From a checkpoint of a small mixture-of-experts model trained on Wikipedia: width 256.
Below are experts of layer 7 (counted from 0) of a mixture-of-experts language model. Rows are named router (the router's row for the expert), down (a neuron's output weights, with its number) and show model dimensions 0-63. Each number is 500 + 40 x the weight over its row's rms, rounded and kept within 0 to 999. Numbers have three digits each.
After each expert's rows: a language model's description of what the expert responds to. This comes from a sample of Wikipedia text that the model never trained on.

# expert 28
router:410486468505537496489522477574501446556587472486562581555481464518433528477441448485545468467507526553560513526551469494501427514511549485448498450521436465535492529555473454503542521498549524
down0:510526498498547502509445532417439488511501435482485508428532528530469485527527548548466494502496509501539514510535464523511521439433481431479489506499489531483451467488474608478464575457485481
Description: Articles, conjunctions and prepositions in parenthetical or list contexts, such as the, and, &, the dot in e.g., and pipes.

# expert 15
router:477503488527571486497529512539497454529533475503569606551499478500441536479437431494544481481537516575574483527634494487520487516482533508431504492494475492512486527554486418523568551508513553
down0:436477393470499506563421556505579490531441504542463520493535547484531466516574527483503445488455518573449499504474436440470458514511503492554500514514478511518503532504493536539540550533430435
Description: Standalone space tokens before numbers or words in headings, tables and dates, plus prefixes like re, con, inter.

# expert 9
router:498533494499565496482483519544470489613512450512536533527508467528484539477458425464569460487534515538556500601587483438546466599538544518436532490519453481550492561527478462543534507511525555
down0:491498420513462559473431422469542548503542545469552453523537475511514481518480513485583508498438534474537573463458521540488492536509546523524503546519513474516530482466575540450474472561506509
Description: Field labels in lists and infoboxes like Density, Died, In office, Episode, plus connectives such as when, until, who.

# expert 22
router:433520491506544470482514503551477500538533474505543555549477451537462535439450462477548447438543515551554527534567469472531462525532559492448525469544442473520506556557471445500543555497524531
down0:499517536509478487508494557443548501544438549506521523462528481440465491544579489478558476548527547454514523403495510442554463509528504518473511473532535497470518476571442485460475406424470460
Description: Words in names and titles, such as East, Royal, Army, "of" in House of Representatives, -ate in Confederate, plus opening quotes and headings.

# expert 16
router:469504496498541493469547487560490445553555483469575564543458475524448494501467460448545448471508511536565488533548486524520411514511548500462498474520443454550513529550463407493549510471539592
down0:465536477528512457535474482558473563520516514468522504449459568519471483495463500484501492435505432531513528538590472407492546442478537551521474564499408485511459466545467481600510465441511593
Description: Prepositions and phrase openers such as in, into, to, at, across, through, joined, often in titles like "1840 in Wales".

# expert 19
router:375480498554557516490521472565498513524509499527540556554458507507440508476449466492548407481549510561545552495555460495503418511526500464433525495515416495485478549527511440487524570508505481
down0:510456486479510508512486431498508522491502494533475484497518464508509516486462515487505468531529467564510542500526498531512455489457506487488443501486517524505513499494524469524511466517466514
Description: Full stops ending sentences, table pipes, line breaks, semicolons and brackets, especially closing a sentence or a table cell.

# expert 8
router:473559512523529502472483513529502498538509492552534542546479491521471570478460457487546463476586520538534513533507458434501493567541540494492515443513446474558483492510470393510531511516527526
down0:494426490498495503545493567485466441457523483463512525578518575478516475546543437532447500537558564498489533526483572461552439463505430456554581504462523458378540521528471441488514537557520536
Description: Auxiliaries and function words mid-clause (was, were, also, had, to, and, of, which), especially infinitive to after verbs like wanted, needed.

# expert 23
router:444523487516540495472532527559480498540544467502550552543484478543453548481441453452557451454539523544547524531563455466523468543536558476445513466551456468517521547562466450487549578485530531
down0:462555434478515521495484481499533520557574530533489511528497477477462490551467495549554542516567498502479449524542501536520483470537529535526534474452583513518485522590501493445555518499548424
Description: Letters and pieces inside foreign or technical names (do-s, de-s, Gaert-n), digits, hyphens, Cyrillic and stray byte tokens, often in taxonomy or place lists.

# expert 18
router:437524500565556481458514482544450511553516490515528552527480482528489519480442440482566469475518538522535520529594487473478460531508540506473498500522444496529497521582487458530521569518503552
down0:476492494520462434437554478564499514550438516520444519481513550471481485534537543528498468470587510529454518513571491539540504482528453477515508526487590474502501460413458544484439510452528487
Description: Vowel-final pieces of personal and place names, often non-English, like -ka, -ia, -hara, and York or India.

# expert 17
router:465520474509543464499522513531497486562562489488559557557486481530446516472445450473546448418530516543545492565551472514512436535516546483448523450525455493525493556555451436474540531497561591
down0:479449467504521474520442474496507570467468551509454553476530476588495555455553570513551505562540486491453520556564582490567467501488492492552485540453502501540419471541511535441502456508545506
Description: Prepositions and adverbs after verbs (in, into, during, since, across, off), verb endings -ed and -ing, and motion or sport verbs like played, entered.

# expert 4
router:479517501491549481482515489551501517539519485524541541554447485542449523472439416476556461425556538562519509547540454491520446579519534488454514476545475471514503555559468389469538548493537596
down0:482465429482471522489491468501559530500552482480491538469446447496460506529453536520495569512492516543451427464587510488555430574495456529445580525489481444510487571577509505490509484548486532
Description: Quantity words and articles opening a phrase after a comma, of or and, such as some, many, most, several, the, a.

# expert 21
router:433520489516544501473514530573468494557524482484534547537450440535459538466448449435563454460524532548562511544567474452508461529519551497459493483523458458518524574561481440490546591496539528
down0:487549491541581520475564467555527478465452552505447456451512501549480446580507477437550481439537523541485519536541559492532528527532431522521485457416555542480471478542492474431470481480519462
Description: Middle pieces of words after an initial letter or prefix, such as dr-op, dr-ub, St-ub-ica, mill-ennium.

# expert 27
router:435530473517559493458515506565486491540525492521545558540476467548460547467454458457554440448525518550553513539572456480529459556524529460452526478540450482519491567555460443497538561474518519
down0:521538534530531481446529489462530431437520539500469498485492500517541508453520505480537535541508543512516466543525592545470500456564528553472458559489472501431572510479576441519549537484460517
Description: Line breaks, periods and pipes ending sentences, table rows or list items, often followed by another break or row.

# expert 31
router:436514460530543505467532491543481465552540473534555553537458477545457536475444444458545457452539517540555506532570464472525460539545551480454519482541448474526507552554472446506544569505535544
down0:536516521524526527519420525492490539472512527562531519519526480467459550502475500450557551418438548474555574483515500446480503479492488477471421486498516518459542511501470529423452447505470542
Description: Final pieces of place names and countries after United or New, such as States, York, -ville, -ford, Argentina, plus final digits of numbers.

# expert 5
router:438534483543543478473534500568472487544519476487551557547452469532444541462446460475551460446544535542546510546569464452519460547523557481454519477546453455534498534560468456508548574490511538
down0:508551380473555576481532516568521542502552464510456531450497519497518537505482485535505449489458459509514521531506445503437520527464429489488580461504436536440462546465443529510519443491488419
Description: Final pieces completing names and words, such as -er, -or, -ger, -ick, -man, -s, as in regulator, lover, Grinker, Orozco.

# expert 26
router:436529458518542490461530504552462480538526476523547551536471459542441549469444464466563449444539523545555522536560463470523463541527557486449526472534453473531499538554476449489543574482531544
down0:531479491469530498495510541463582451540412474573566466517460482440494549521505478526471472553454481527481453485518426444491566453439548539494487528476465531450464439461522555431456507528504534
Description: Closing parentheses ending list items or titles, table pipes, colons, plural -s, and group nouns like team, series, program, systems.

# expert 30
router:473527504522540515479509534556460520550531487513542564529487456555444532447443449489560463424541519551565515522555465453528481539518566464463495466533437486510512567562497432526546576523535548
down0:502448508531586472564518485520475524509383504457473518533468495483532431460478513487493494545529445518514474490516529539487558505538515491575539540524495527465493502492488500479496554541504513
Description: Capital initial letters beginning proper names after the, of or in, such as V in Valls, D in Dhofar, and brackets.